Weights of a small mixture-of-experts language model, trained from scratch on English Wikipedia: 10 layers, 1717M tokens.
Below are experts of layer 5 (counted from 0) of a mixture-of-experts language model. Rows are named router (the router's row for the expert), gate (a neuron's input weights, with its number), up (a neuron's input weights, with its number), down (a neuron's output weights, with its number) and show model dimensions 192-383. Each number is 500 + 50 x the weight over its row's rms, rounded and kept within 0 to 999. Numbers have three digits each.
Before each expert's rows: "comes after" lists some tokens at least twice as common just before its tokens as in all text; "comes before" lists some tokens at least twice as common just after its tokens as in all text. This comes from a sample of Wikipedia text that the model never trained on. Tokens count by the router's weight.

# expert 10
comes after: " |", " ", "|", "0", " |\n", "–"
comes before: " |", " ", ";", "0", "1", "2"
router:562468449496574401501451495456462532472585542499581622424480491550416500472536515525477490525540520470598540543495542445439496498552522491546500513479544447442586534394399488525580516531457574557520494605646401483442414610518462470586564491526507422411398424525478584468480544515477535482452377509479446555524527479486433541500477506483503471452472522562426445518581496516410532477442543477484539581495483463333569554542486535475504511512523522488577483459541466418444422560461530425534450486485562476567543469550475432555427512495488512443479513491486500439515509532507450555
gate0:450473450526431486509538460620537460487424521429478393523459523505494445563468460443557457415482458509473406495579549449541574474517507522436564423493481492541485543584520426519520500523492489478496438503466667511430482536497487516466464506519557561570576546380487545530426472534582504508543656502582579524432522520511538538538573515565455466413434494380581574547446490454551553429501463516464457541568497497507364447412579461458506517413512432417572432516468491555494494469406581581577520445463439495570471536436462476573513466551566518534404533470506473448483433419450505505
up0:422487544411462506499481516503481435470535502482535568510430457544499489421503468574602480436575477473471473503495498481564514559533492472446489629507515545574504438595544539511517540452505462570484559477568572507532586566576437422405443575563541552469567468550444470504505540476388489440517537489508537405520470501456517579480502430571482448562467492450484540455520425484557502436584421570466476499520523504534378552468420506426463541461532480428561570448519448540460485473561492495477533451522590525526435532426501444471379329507544511422542531565491496488459470509557457449
down0:504537520454475474532430478631479534508523533557495508498524437536390461468470457522478526469598490387463552496505624382524508503517553528509455459492509497556533453425499507486516510486458575503574350613464509510418472477469503471492532400440521496479545478496535547560485422505478514493520464485450528466505534448645456512553550532506443538538450497436508507453489518513548431540542479578593514571504553446494447446512528548586471454489554496576501427454543568518605506486534396507571496514465469458545542519566442549504476504426499459447517578527490575457517578531564431475

# expert 0
comes after: " was", " is", " were", " be", " are", " been"
comes before: " to", " by", " in", " a", " the", " as"
router:465526441509563521446547379532521474501458454567424478583488561429515483456544532501512519433447527492399500484553434464549511553510534450441561509570510372480557494544475500477465492558478510559545481519380605582568514478505491482548449517529556449619541442492527577455412405466613509507673562452553554404425533529484416574451505471463410503453498576468484466467441477492492550451526493498463613595485534498599483525491566446550483469435503528507492516518474417440501543541446452503491514507448453525383493526554496594555456520572493426481484433507378416582484541537453556477
gate0:392421536389513517532480424483493597586520460466521444497412538461474504528484585536494502439460507356598424447537477550513553530507448525557562455547471468486454551504466545478540486442552369526408502457541498491489504512628624431520593532587498470455547429485515585479526490482399529484558519430553490477447507610437481561433587433529473572555429509540579503539524479516454519454542555444419478409530517450470538481421534447460569512465546467567607530457487466462454534539506490445468572490570566455509451401500508451480439526471520425419452469546523445502474487539481477640
up0:502501500583504498374443377532536489484487533537477514488571485497469494477504510466430589501606564497573450461494466532507575539575466540438444457476442532584530507563465574532408581416521518489532519459459529442528505507435469446550497406561479427536394543440432499425526500573513507463504439506405447484458435488464447496524450622478533398493548454555505543585467554545511476486483558457496580596503530435421463515509506497510425546539477548508485532489467496521443482456512463520474563443562528540435405540433459485545505481423485518513520487536501477439559478523541459489
down0:547494475419483455548465595529625477528502485510544459421475496503577551524449400517425465611491409534501489553531488524427446526535444486555465593492520502465418461471497505476478486577507481466526488396487433518465517573554520425489489455521527513468548516530513582504521526488525535457434522495532568440557459587486512596543520430527477538554403627533561610481497499418519543449450469456518554567437592525525491532451531534430544506466541480383404508452384592418493457578543492526507496407384429455537458458437527462501545459590459527537491526524540489508560484420441491493

# expert 17
comes after: ".", " he", ",", " It", " that", " He"
comes before: " was", " a", " be", " is", " been", " also"
router:457464504528538515457534467541411507463514470528544492558457513508524514436543516489432476439479507476426481526549494539476473532498520476396570559581537459450490415537486446489498486477421468554538488557388605622506555559517496465525471533477563457518526495408471632439400457441579539494539525499549565422471522541521414562420516453470359543470485527537511539473465512448511560517618552515505624557469496534618474482521597408550523520404453506592531519500420473420534542532447423513571514510431428481475509449574546522537470528541440491460510503478435482550488572554442542593
gate0:499468458421532553504539459562543534473527510559449480507479469495528488532465518559537605497523513604455602442601414466537608577483506538559509458504494554492478501505435491565567629596554508482564444533496424518484496496495550523582481533532460515545403490488530567539501502490527445446521512482510514603516468499495547554425441591517490513454522568387473520429507459545469556504461538438449433546498517532552443468473502443573539585480501481472526565446549473501438489440527452534499564484549464497513499569519504498493413502544441447520405545516461502528464481517459491455
up0:463497495597492447529383557475528520413436478473482600494508437441432580497520566411496508533502440495555436533470478519495552538544438511500520535512493435531484512386661591539475458460507419484564554556542586458492485576525516502619507362397550517576413500458451486426544551465472527410425447572483538485499561506534531548518434383476564546521541524541584477389530438451542485398581493529588414470539507483538524560575490484478573471615423386462497514561451536539453504551603445504474509498479459414424603478494504515486457462499617493480531561487497532439537485493522499525
down0:497521523473583429615556485480493428510512503494541453506536482547422549539527508517505496474545501489506469445492468492512529519547615523523528588514488433465535488473468513527464462476514529520442545455545496492461499489566407490504460555504484517433570430377549510554508439543511516498408547459466501501466506436504517539508481448537574499526442445494487454509497496534535462510462471396503486571564488541706467487587474501518454401487507472493399472506415493552532413525413388484381583505507467459412498521504459472507403591497510418483437588515528544535450503489505545477

# expert 23
comes after: " the", " in", ",", " of", " United", " New"
comes before: ",", "\n", ".", " States", " and", ".\n\n"
router:443514547535508519459540490487479429439530543539503431549515428495509473582450563482468491481564597498577442591527435509446543514479499549489505482497483504462380479455449448578507490417477490511570398490607499528541489515550523513544472433463463505428455510469437384556503491478451557433526482570479562615449389464492555517422492510448522558578602490484475530515522474407461498608501481578532425506484476610499524554557485507529588464497446480512551587511446513409434572461489560529567534539430569534499376483616543460511498526493463470618545554510528521460510509481538530546
gate0:422515552475533498557457452530578559575555504537474432489481538609581587526467493580520390489463485594463464487478504516550456484591391456462522395504492509485498415532490459535531515533580480470504544475460609505603501425459470534426529571478482528501453365426504529514610560475457541516524486504556407524525511475514460465479433530476511456423487472515447520521434522472496491530554465499488480556521520525602484485437494497539404462482599507470541522471480513467471532512571444361555503511434527503532499387482466506455461503532449541471472539531469517522464538515477476376
up0:455448543495471459581505536607543515563519434522585531523452496538530492441535552540518461421574504548454497525485488512491491516509589577532470480584546460477433519479490524478473455603557414503520530513438525520445477425499433540485505451502520486513455385541554503413485441485450502565569460421550464445526498453464474528421434568535456506523508469509469461508611503568571447528469486542482444511539524552467498435541484554504542384431493578594574544491511501479565597493537522426481541599517493533564473550517476575509510513610513485676611522458459507499451435491483507357
down0:508506450529496456543554443579481529538567443457459526481455544426380474615511477540500583496536452488477475534469611505523410510439537423554506397518414498475521544528493528536481513535511462559520569516529525529471531538483531535461475470403520566490613571498536474468483553502517476557535440454526456460482468535449515495432474478467618489537448511485523596454491538514536422490525507587436535589554477405492614493537468516492566504567537383551604497503446530444500499455483491500509396503548517511469530540522522466514497470549464478478523424463454516387448467573438549404

# expert 14
comes after: "201", "200", "202", "199", "\n", "198"
comes before: "-", "\n", ")\n", ",", ")", " |"
router:478481462555433481434498494541495519445512598408485624480563457377494457500520496481469577484509439534512499514531616608546439527535494507512505437462507471508571540465496419498481492374486567484562487446534499558454534478550508469476531489579499563505521454474450426517463587487438547548437546617477456489546533475560462511549490579472526463573448457511452476515595523418488513552419460472600493496503456450439533524461461526552510559545450543483476512599594598589531524473547569525507483510456473543477554474454476565472461512458511553529476540565585507416529531542587466455
gate0:433560515581450483472569458472534502456435573602475517543425500529523490541481518576561408536466445484557454459517429492489566418501496547533513470548466510409486520595498455521501433501514405453579492512513521489527509393573485476470459619428431476531487392536574587480360502476508494450470469495596512405452458511494562441415551488493549560489521500440489470525442574539575496450465551520589597550539558507454527525425468470438446511410536458537552526525440473528581510518513472425520497549555506491563582494491485492528440539450545473373520524518519505515499503470455506491
up0:506561485581377557467533447554547500476467530562437564550377496478540524453429426496468447482477485448536502450513448493498571470449515484479458505542542568410478571527519462449484578525377469421496487565488492458485543465581489556470481571454475494484465436469576518469386479463594538375542487526594481426487434525513494455383465469489511481482420505389420416586465515502576529496459517465634583534449522511505485570447410512477510503427520478513494598470454446484567517528525522441462461518520504552472596501486481447510433552428527486495529458489471459492578535499438574486
down0:517505530486472579581570522481522393600575423518424490480569500452491558495605524523547469516496453461521461418450489489483553512511467443517473475440586460551536422515486464538450464462474552528538591479546463546573507432515366551509563504459517500432443546535613443515478522478606523514437472462460527464548486452612460449561470545462591489476465501501455470566572577446474596542504541506608567552495581519414500554663507570434492427411453458366518526481491505557492531546437549544372530513435512579417473517505482580523481545576465520538495481505521458542504502477517535517

# expert 2
comes after: " ", ",", "|", " in", " March", "born"
comes before: "201", "200", "202", "199", "198", "197"
router:488454470513502422515470505489490546497435548514543495481594490472520445472482426589532488538449463498586452505437582478533480569389534552521502538388469526491589529468438539486493528518531484466495513468525476517454463530527485492512610494517454552544533464529532509436525550492462516478458395615499387441535541436664559404442573508557525469472443548476440533556519494548505498526450494424460402401466535470512504351587555519539497505603463489511410468538586535579566445564536444498524564511542524544415527537456491528554501423559472566469508539458457469526582522472528469494
gate0:521522539524458421499478514494467473498551547472480502652468457409445501470486536503459406508460562463540477466548471564381452497503588389502500449554496516484507462486470475439536449500512442496550546496469429419502446514465567449517576447518597552492566500557579530467542455458450528573557452562485443611434454415519516537527529585489424562443585519455508502549497470541498524554557460551540455623439502526484601512448550468551536509525591459626581504460501452503590449464480505461444574492517570474561523515504498572532511561460549477500455557480471480531525468467489469521
up0:463466423403563519526593461432498500566461520609442420418470551552452507412455522543515523507566618507504536451466501498475489451532444416619496563484503510330469490523494665432381531534582513569477449486572508446526502483467480547464390499594454575426510515557527504522524555526546489534468524458472484552492444461455437483488475539497545477522496500429460476548454510585470522460568634578521493483497516608413517571469525528532550405455588480527463469530466495462393592533526467484497465503544423530524489474499523507406555505508575487554495545403486548517423528418528448541
down0:459515623483551506412425472549412504507396530522495512513556476471502572508527529535546503556544449617498444563531544485437481466454409521419524460553450459466514554464504555538497567475481490540460537487499549537497487511583579498564455541457521440433570495521544498535520475548515551451465463477513530479433459557385493487550515384509518537569567457488393511454450403413554577434518470470397552463548425480427468491445526468425470540496528429475563560560569497425497562470472552547528509429519452474514475474584491559618526493454514540500516520487522509461517517613342498543

# expert 8
comes after: "-", "\n", "\n\n", ")\n", " •", ":"
comes before: ":", "-", "\n", " of", " Coordinates", " by"
router:437595443531625547452628522475484508504564497463544520532517440464458482569480570552574484588476517510545591467487595559529560404500423507511458428577457484432487518511495465462555508529560504559443557412415624451545500419539517511571577476441529599459574498497560502534486554434500599515493538540520463491566476538495516469487510534623528461465580472486547464417596512513447474516508486615476475508473533461529510490495521499458462524487491557510494497568558441476484613434553563555440476524492449497524499524450519479386516453443480438535467437573516577441441436501523443446
gate0:427486519516540486430469504585530599451543504573478453443572568465492547486513492466437471476484456463548524581425367402590545535459553541502518400516459478519510541465465430510493461555467496520581456534548554462604554526435448447438567565456442431563419454571559512506447373555529524478498572477516469470423522478501578490481435538481572488461549646528473484558570434555530438476488450533528620506523529517495513466490548547482479435455511510468572612475524435487590448505500523466492506477583487522433572571542556438509560547530534492489453587521482501488473534540423454507
up0:514496450500498518370544465527448455451524402429528449568591520526513509576492464475440419492471479467555440487433453478584509490386505529541507462380510502463541470548463515574473483571546475459496381447437536493503535471493496456465456512601439514592530530478466573426531341537467477539503483563490490435520545386551489473489499456480492504522501501495420515480497395505569445504473449469494514464570451522488479404523437511475488511532540459565458522483471422503467501480598539426496536322624458463463415464492471512427363507463450473460471508488544544477534403510520486444
down0:557536492561506591452495470493492482567525470447423473583469512466504404505466447524529511563432464408547525514484518551479544473553488545532502487491453457552427483416555436461488522498561590601495416457564498569477501525462501435529481401554602390550518532423574387574580538447550492451451597505437534612599572449463508541587527583548468432539432447520453483480538516460454462533521475637493490427511561426447449428474553454506594528512454486410485532483555569586508545541544461519405485525524540577552417505452523478424463525496471479480549471503486526520501497458548404620

# expert 29
comes after: " ", ":", "–", ")", "3", "6"
comes before: " ", "–", "°", "00", "′", " |\n"
router:597490487538541485462521507427472497505485507475464505511481591492524418494483492503499506556487515508547502538459606531515477544457503500542445470458473503461454546421552566458484529525602465552409461433642467511528492473436499536524435434445551496565542506444530514473490515406435525567460438530546501486563602567575591529487473487452447477453441548529573577502617547469497529467510504508456475569553498619370492426447508563424619559414467545376563473461501552518467578508490423474414455509492461424543539546548496425467524448489455556436486391543586514405467404515535446449
gate0:444470579523528586436529422531506510544455463481501496447491466553431570512456453474463555437537465525518495465524520510431526485512522467466487456498462507510475485464582435469370536476490574550511493561375592448428517550540517413446472558490451530448516512552476529557579546455514435481516505502508439581448514486578464552505499468493567362485464533517571583477476467473480467543443445523497493508585486407536523541478534453556467441522491513499468521441539409402590470499481453573546488551583531485569558439583398534459452535451477546510594565572459507564529524470488392562
up0:533514510440496496432473526558548404462567448551533470396450602533441548491587471518486508472474504544511552527544484455517464427528428480531571530563539534557505507568542509422503466494444450478528418545431496528469512437482452486538591450524492563536530570522420463481587448480474418538568475500571534515548578551473566502471493389538508531519538464540456540420476542491578410444685484620444460547528592513569466433423466440490461498481480483488428495483430561448495478502466520487550517491515513481499573528512586489477477499494480557515479509464514470531568492474461514484
down0:543471493481460450416483478507486419429571550460494480518556493416549437517351497429519558447529545465509462501491470542439508545528530382499483505518493551486527538489405488493428481479488464409499531411401459404463532497485586500455509494457495494498552544461533508479461490528402564489513520503434536491470445469560457406538580640526558496508605419490485510465520484454497444548449458538477473506558455484607456493523580571540472446506401593450562534454408439500523542447510510481477507347547526523508577463480565417512552435579492573460455514471583526440472492519518527510

# expert 11
comes after: " |", " ", "1", ";", ":", " /"
comes before: ".", "1", "2", "0", "3", "4"
router:489542450500464465561514583511547542541458431527507462530476546567550507514518501493560518496482460533529429464533600447461533538433464511504590551522415553518393582430534526421543463593572506525538477528600452396487441539434510544497523506425517452571532455574571587561538452534435488455548435477474464477459387492553534501463542538494514513431490579549499490551512563602483566530488525414516377573477499484337523421504516488414507470505496560540422369582584584462491532463487505490519479451536469455463561549500509433519469546540531484486394506411421486497416501475528500542
gate0:452508644533545420560485463606415528512528482367481507592459557542600512470471532483387511502539426451449422397462486491509456475575456479483577423470397475435545500518589456540522482439424448504620498381530539493438524368528528498536499529566544482440425494413602518605472449437409546447508566567494421500398474534524541521485485655453503438510537523424506452508537430472518404470475520453536486516531525489528588479422555458481534494554486600485511514498562430501564510437563573537556551561415489475460521528447507552476566519522539459602514492412539405591473458535490448503
up0:440608462491513490485435499599460541458492427455380515526485515426562477545499650612473551503512474512457452504465473547473500503564468492593500565408414575515466539523467564560492544442414527452528456482495512497540510453522578553528473545507501451464441458485534482557502421495520633459463536445423435449435608508545486480428418560454527511455549528480511498584491529472491488508605437504538549475511572494516592535559498419455544475456511521478431520529513497543548416556534543534508475426479485476465586464434509527456480494626567480546490460482525487563483504522469454510
down0:487537515532525534520501489455561469580512521594433524491481495406434455485505493465613478559455529471496505565452547509479546523538518534564420527489499491538536498497495431504544379488513502490433518543463559477478416515450568496444544595442575539459489520583479560552577470518495413555469552508367509544601568505529527498528536403514483521550509476507593452555454505554490487470400537532491527462528484489424510533509568497507574449530454487450393457451455415486484561495431495577553536498543503523480595536446439622454513453568436475551510590550477522539437512436451501512

# expert 4
comes after: ",", ".", " that", "201", "9", "202"
comes before: " he", " the", ",", " was", " she", " it"
router:516507622559443539522477517443458500511436495457501498524456480532508490444472420472478478505559430440432514501555470491465541412506404488471542611539530550540448473512456473489549546441527483518520532399415473534429522500550477531476494515490546483494492488423589724530566531450559427402532467464521480531494495584538474482392474493492501493549486513464479536508460529544447500440598545473408480492486486547555483492496546496534546497484533522558452449414505453515501481503456457499542501461536561472557572481603469423406517523507468563507515582498523546462467419564424494534
gate0:406520520476502524564500416441553404512466409564492541531492581530472541426630434574482453452594536581532500520517520486479467487544426496383531462506483509437532544525561458442423411474510521528519479533517425593450579497505520392437558475543427409518464466540441507514462572573487499495521512511585518456560480437541476562577517545533528580473400474566490517524428562479461408483454480483489447592458414417428466470469581510437488501489490445465509461612508485504534541499520512589428588564582451517567505509470473519526608518512522492450488525556600533475613455452479445535
up0:592582493582561553433450524423528512623455505534462550542479449546473532519530566480481467470540493554503462460487542520480533476439500461536464524499514463414559509478450448559519568535552531586508503502553538449468517532408504534530511557556487429558575462503513503480521585435419530525472456433561534353554492515456580450489542429423497569545538491579380534526506430460496504452401509472563439475468538467531454467502497544465443473456549505469555538601539539485523583413568493551454499594491554343529477564462504530518354495584594424525413538574507494507512537476541455422
down0:519481487479500443380533548476477517453490505411491537469448468451512435520514579559518503464557491425511603618483399461523503527488539529474514469520524515401446480568383558503482504440436492537491415495491417510578537509490466532554534481448418501468578586401524467530497504498517474502522582462473520459460481503442483373438575448514566558480535507556405426418522547537431473594488501474403540537467473537453438487595426558498453504526523431466456502468383504587488511523368444465454437503430557526497447483517523574627514600470536492428497500597519590560337434425488530513

# expert 21
comes after: " to", " the", " in", " of", " and", " from"
comes before: " the", " of", " a", " to", " their", " its"
router:421536484510503555522493545498618544541497442453436607503552548460517516475542519548471478521576467571498520496471397522422488462543422530528558465478461502573523482501444521524468520496581538557537522581415542544560448478482496450499514493460503450585429488519504523504562436557554454537510562496579533628389547527477530465444458473441531508499500519489472468544451470585468536535506473495435524463468620447549519464464546418537470542468482455585343552497470417489476515562599476422455491467552442536436478455484474544504459540533598564591472489493432521537576408591430488434
gate0:512579459552507523483562532526492473469504611445505479450561470515522442578475543452487498459478571431475486485582530496510461487578487534464468465413440562486497553431505426583581513501466530479520538494524492489494492443568481498539416379469507548489406555499513466521518504452503507514462495549462493569529381516456463414470451498458493501485572429600524514438562449456464482441545479504478535529525529597508505507521501537479541492496583574446414536547497521518459510564502490538534431388541502505437439600609526525490469458459439549568445497523443495498611608526447503561
up0:479505478548488501532460568466543572572452527495461492589476557583501584570428503497589493482417457505576414479539540470521538504594395596609499529484514592543521540432530493510452488512619501479388553521451560520562511526501496479504509541459453573498456495591491513504376446500552485376499527538484460521537555485599447588517485542557447486515478436544483462498522465550438496493554526595460456538444510543596509483493465595490468467472505474527513458472523417629440522555496491536529515537482480419506418548558501536509510477564458435455468517538540531428466444502494519524
down0:468496502522485449491491489480449558614495558533569493583537486513421531456496544439467498498472453523530442547484508420536447461450532420468491519458524448432539463559458466467540498510523455454496535491439597452562438530463489487542524531405494451412439508546479536483458546489521440480533535582492493489537472458543465492535491486508496577480488426525433374546561460445523538558454445478491524452537492525490551577549534510500515542443525480558563477505556403543369457624515540538480447447442492513526489477540514466558483516392495454435462523523512561476548550521511423513

# expert 3
comes after: " ", " on", " On", "On", " October", " January"
comes before: " ", " the", ",", " March", " August", " October"
router:501478512448496560475448483521476410625462570532496472529474462466514426489545510584555560485463482489551499479502435533516513533514517469486490434484481572443566506458503548397401466506526532435503461478503495534570436499524499513495521435478450490634509571408512587517557476548490586569528544483540432407563546547420612406422470468540465538504462401477473481519486514571518584530507407414429514389549565520435538464423461491508514493506440446522451616510410484583401455534481440481378506503493467439483484554427486496490479517498509496434598483400466560447519376498498492474
gate0:522594537559448479537490524501526545480419460413389594563553530485481530490530470405485552521476571445487409479516557457433487556456575633543407496438485583579549467433519476521412513512598419516461543520567585423491475508489501501466534492515427480532589520511505424466419538484557470509466427550455461566504549577515564474469493444498527555536504459439511516569512527462546494450532487480550495500452466483515436495460423548471460472451514465472613579548562485580527576562555465567543478530505517509480561569556488504509489422514489524422468472491617505461518495527413488491
up0:519536399515548499453490543519446593484493449507540519513496601509547522521590587488481522516492515491502564596466454523550480558340519426325481490479421435524451402594507573518605498462457403550550528430532563561488507481485565411560515528482535478506556523422581497468446534504628425453549526452513517563507426542502487497445516491469564438609524550498498548494427437586567441542541496508478529508418509496467434442523521483492535527515506576510524500487594493446522569477577475520580523471545547441436539475553484548497465576540538475482465475443529472517481512520520448569
down0:484549504513508480487458549563425462573525437431565512489492481511526505464526550567549518483455529489539490492449532509541529542425534457554429541486409533498502591505401512481468496411511494451489521591478551387579502502578522535549501507520469475538501550402521564444382445443520549604500403490495340521513551525417505492491545484485533475494477410364554506518405505563502581514527398517598512477480419525373429470400489537522519519419513471445511549519495453551376542508545501521531496545425504584390508532400503447577414437499482483447527556461498534474508567430448440571

# expert 27
comes after: " |", " |\n", "0", "\n", "|", "1"
comes before: "|", " |", " |\n", " ENG", "0", " Candidate"
router:577438490474481517513553445611452516510544425413580494510598459491446455467546572474476495522522566405648512538492561418520455468491526554516522495418520530568578603458410548550504505513418554516498494527517453396462531554507519444585464440592504515418427504573441541490488560537460541443413485493479583430586549469415450505502558441538598444451547500613563532406485544482506506465467556482493529483544475468485486456509451595530497474520530481505579540478494518481484418496571571523549522538490481413570486516427453471541502505439502490499449517474581376520409506490501553583
gate0:464527455445518564579549558475536425463512482502488620601525444570502513427555507436487538533592503481536526524494421446500538385454574526479504583486543520531450476503463541472517485415442412497531474528530513506492491491504498474524497501489514512462485593458557500444427486516467491527477559524453485548370467488636488538513515460406518492465438442496455464500517408419504422556532580431552474411449476577552572546495576528419461508606417446524554569414552464604503499409529560468606456496437499499586469536574497487547584499514560424519488377558495444533482596461532515492
up0:425440501532516437365457495513511519574412448480607517530468546567472489472483493553484492565552593393542513432571465491503503620526562539435530561435536462512487486469453504575489446523465539491439546439554468512481542438497450477485432511581467535544495491487509558457385399527471504487477458549563570571478428479429498446534525612538503500468464454480464414493459553516494498489507535554409514583465492529501517513652440488459489474482528520432382519503608496499456525541580555464603418469508505530473580487503545505524524437579508518523543415554566577545566493461540489492
down0:425456544553516431428447495474570506563506490549476535512535517503572464497559526532492462540458529599509523454519504506455482437563529413495503473519450505431515510550492544567546505526388474449466530498460514463469504486448499508505383545485468467538507419509404539502437588567553511565448487562472468562470582508482505476423420460560490500431451544532546546559452621636519512429523522521566467527399435487438589529473402438427530429503417553500469447517458529517478409509565495513453507492471436459461519506497500487528450516516468530509500514473547503522472511468479488479

# expert 7
comes after: " |\n", "\n", ")\n", ")", ".\n", "\""
comes before: " ", " \"", " The", " A", " R", " P"
router:522559497514526463531500490487536509437489507587494566352520572473510514482416490554489504510505437575607458537520644548508471475510448462448436511475490492523539512466596493463417482523506557415447512445516500423526549460549488518461418540559521475405546545480530655564453592522563481520494464424463430472555508487537511459563487481519441423494475502543521480558521497428584495425471478506544471390535535454479474495512508557522476492458522581463555592448446610513535449510486469507475528416506507545565491557533483539512565471504511506563525487446594536533497540539528470472
gate0:561516509505565431425621480538465452511438498526467499485504417431411506442458520505580549454577495547515462510473515516589496417434461451467566463620435426538545504460400443417460450415512512485453458413541582481608454474433495537503523484523601442628495566483491480581446432493433528609436536525433337478551472487436580465511446547551501590485527508471472486475577487531501439542483424529484417494461563533548412475398557542468475525535416578510587469568614526505522458439509497467484535528509470367563528531489512457412519459431565493587551483469426575452493445414479549469
up0:492497500520518338403454504494542481518472565520506480405511496568450514537427444582549481464522574531498389471604551511390527494481531530564485462543468433480528437434436536562443546508490516555521503544488486474568449568473480551463568554454484542603448496528558548498549515518436425525452439486442468498533406522524513512504511629477549443529425404450550499564529410487475431486622463485539425455453569594471493564511516505432477543449486554469541446498502438560487539472507448582545547477408553568589532506504404534440534479468487521554545535438492525489514534554538486570
down0:613456478466447537557513516495529378400510406518565493441461531484442441492441493479524535449502425493412597513480525576522538450538452498470512556479516456541566458609481521553525537490468539530465506452569444527599460372514484453501490477533562499483465568535533549522430538532467502494557519437464481482430484489490536435437414520470545432455552531461493577498417436514495584475469457450521479531496430481516473519591522566473468465586482515411500607480445485574559413394502512434391459538573597447560526643509485483514537434510579475472510541509578524536524563427426468476

# expert 19
comes after: " ", " (", "–", "8", "9", "6"
comes before: "0", "5", "9", "2", "8", "6"
router:511481468520461474459477539535566562487413493489475512468447548473481478564464411445484397428454492529515530455383556506470525544460528464545467563497444503529538512499512509551460459513620487531513518548561494441444462474577469441482474551500530486529495465438472462512627547485415536485430473524487386521525553526593550572511546632551591522440453419491607486445546578511468531442442520402459369525422471403487515430511484520518539475465436467441448378551584517563435586504429443434470532549539498468443486477449537534510543448525403570520535438608371501409620517431488538517
gate0:415382496539535505558423518440487392508521534575489495408475470524556439559558473516588619454523496479592445519565449533496440468510468528516485469530404351454503528580514481465479500451429453454470433360519492426524448453543505491413475504537551459449495541523522578498547445525481534488509594495549547441468464539528478481467424487555506527473509528532433356446389491443527553458496559440501547475536418512495524491425502508456510437471583548534556523620534419495457455474483561516529498508484560469547457557437404490445448464487488430526519598425493545563460447496607451501
up0:454393426506525424490429540489437507624431505489562530466521386480382502485498506507548594603470521479571508434573515514430486442489542625471413527424460445565548343557540544422410511561466552462408496503480480515511570496498476477464421479549430549503527560451538498424552579566480504507509446421450564506579542455442518406491445497529469536438560365503517424434367471506528607506573505470476429487477443460519497570493508447523550436439538462519500498501499470561424566476461530447475453520450548444516442529551462433527460524554585463482561473457463455528513442503542563443
down0:587480488453566516529543501440567419572470531478476469541594528500443485533521544403534418451547493410530518480474540595485431455483546525483548506495503487495515512439468546590501577527456445492558464515437451485534470522583518599374404571368494508562483432529508480412564497487492467637544538481509462549406566511495560598503523599411539514479578431504476450454509545403536528424475602551542518515498620445455408488532513508530506475530527558530566568410519485578413580507542548482582472537511450528474503506354569370452485444508460518543462503479471547445474548510458430465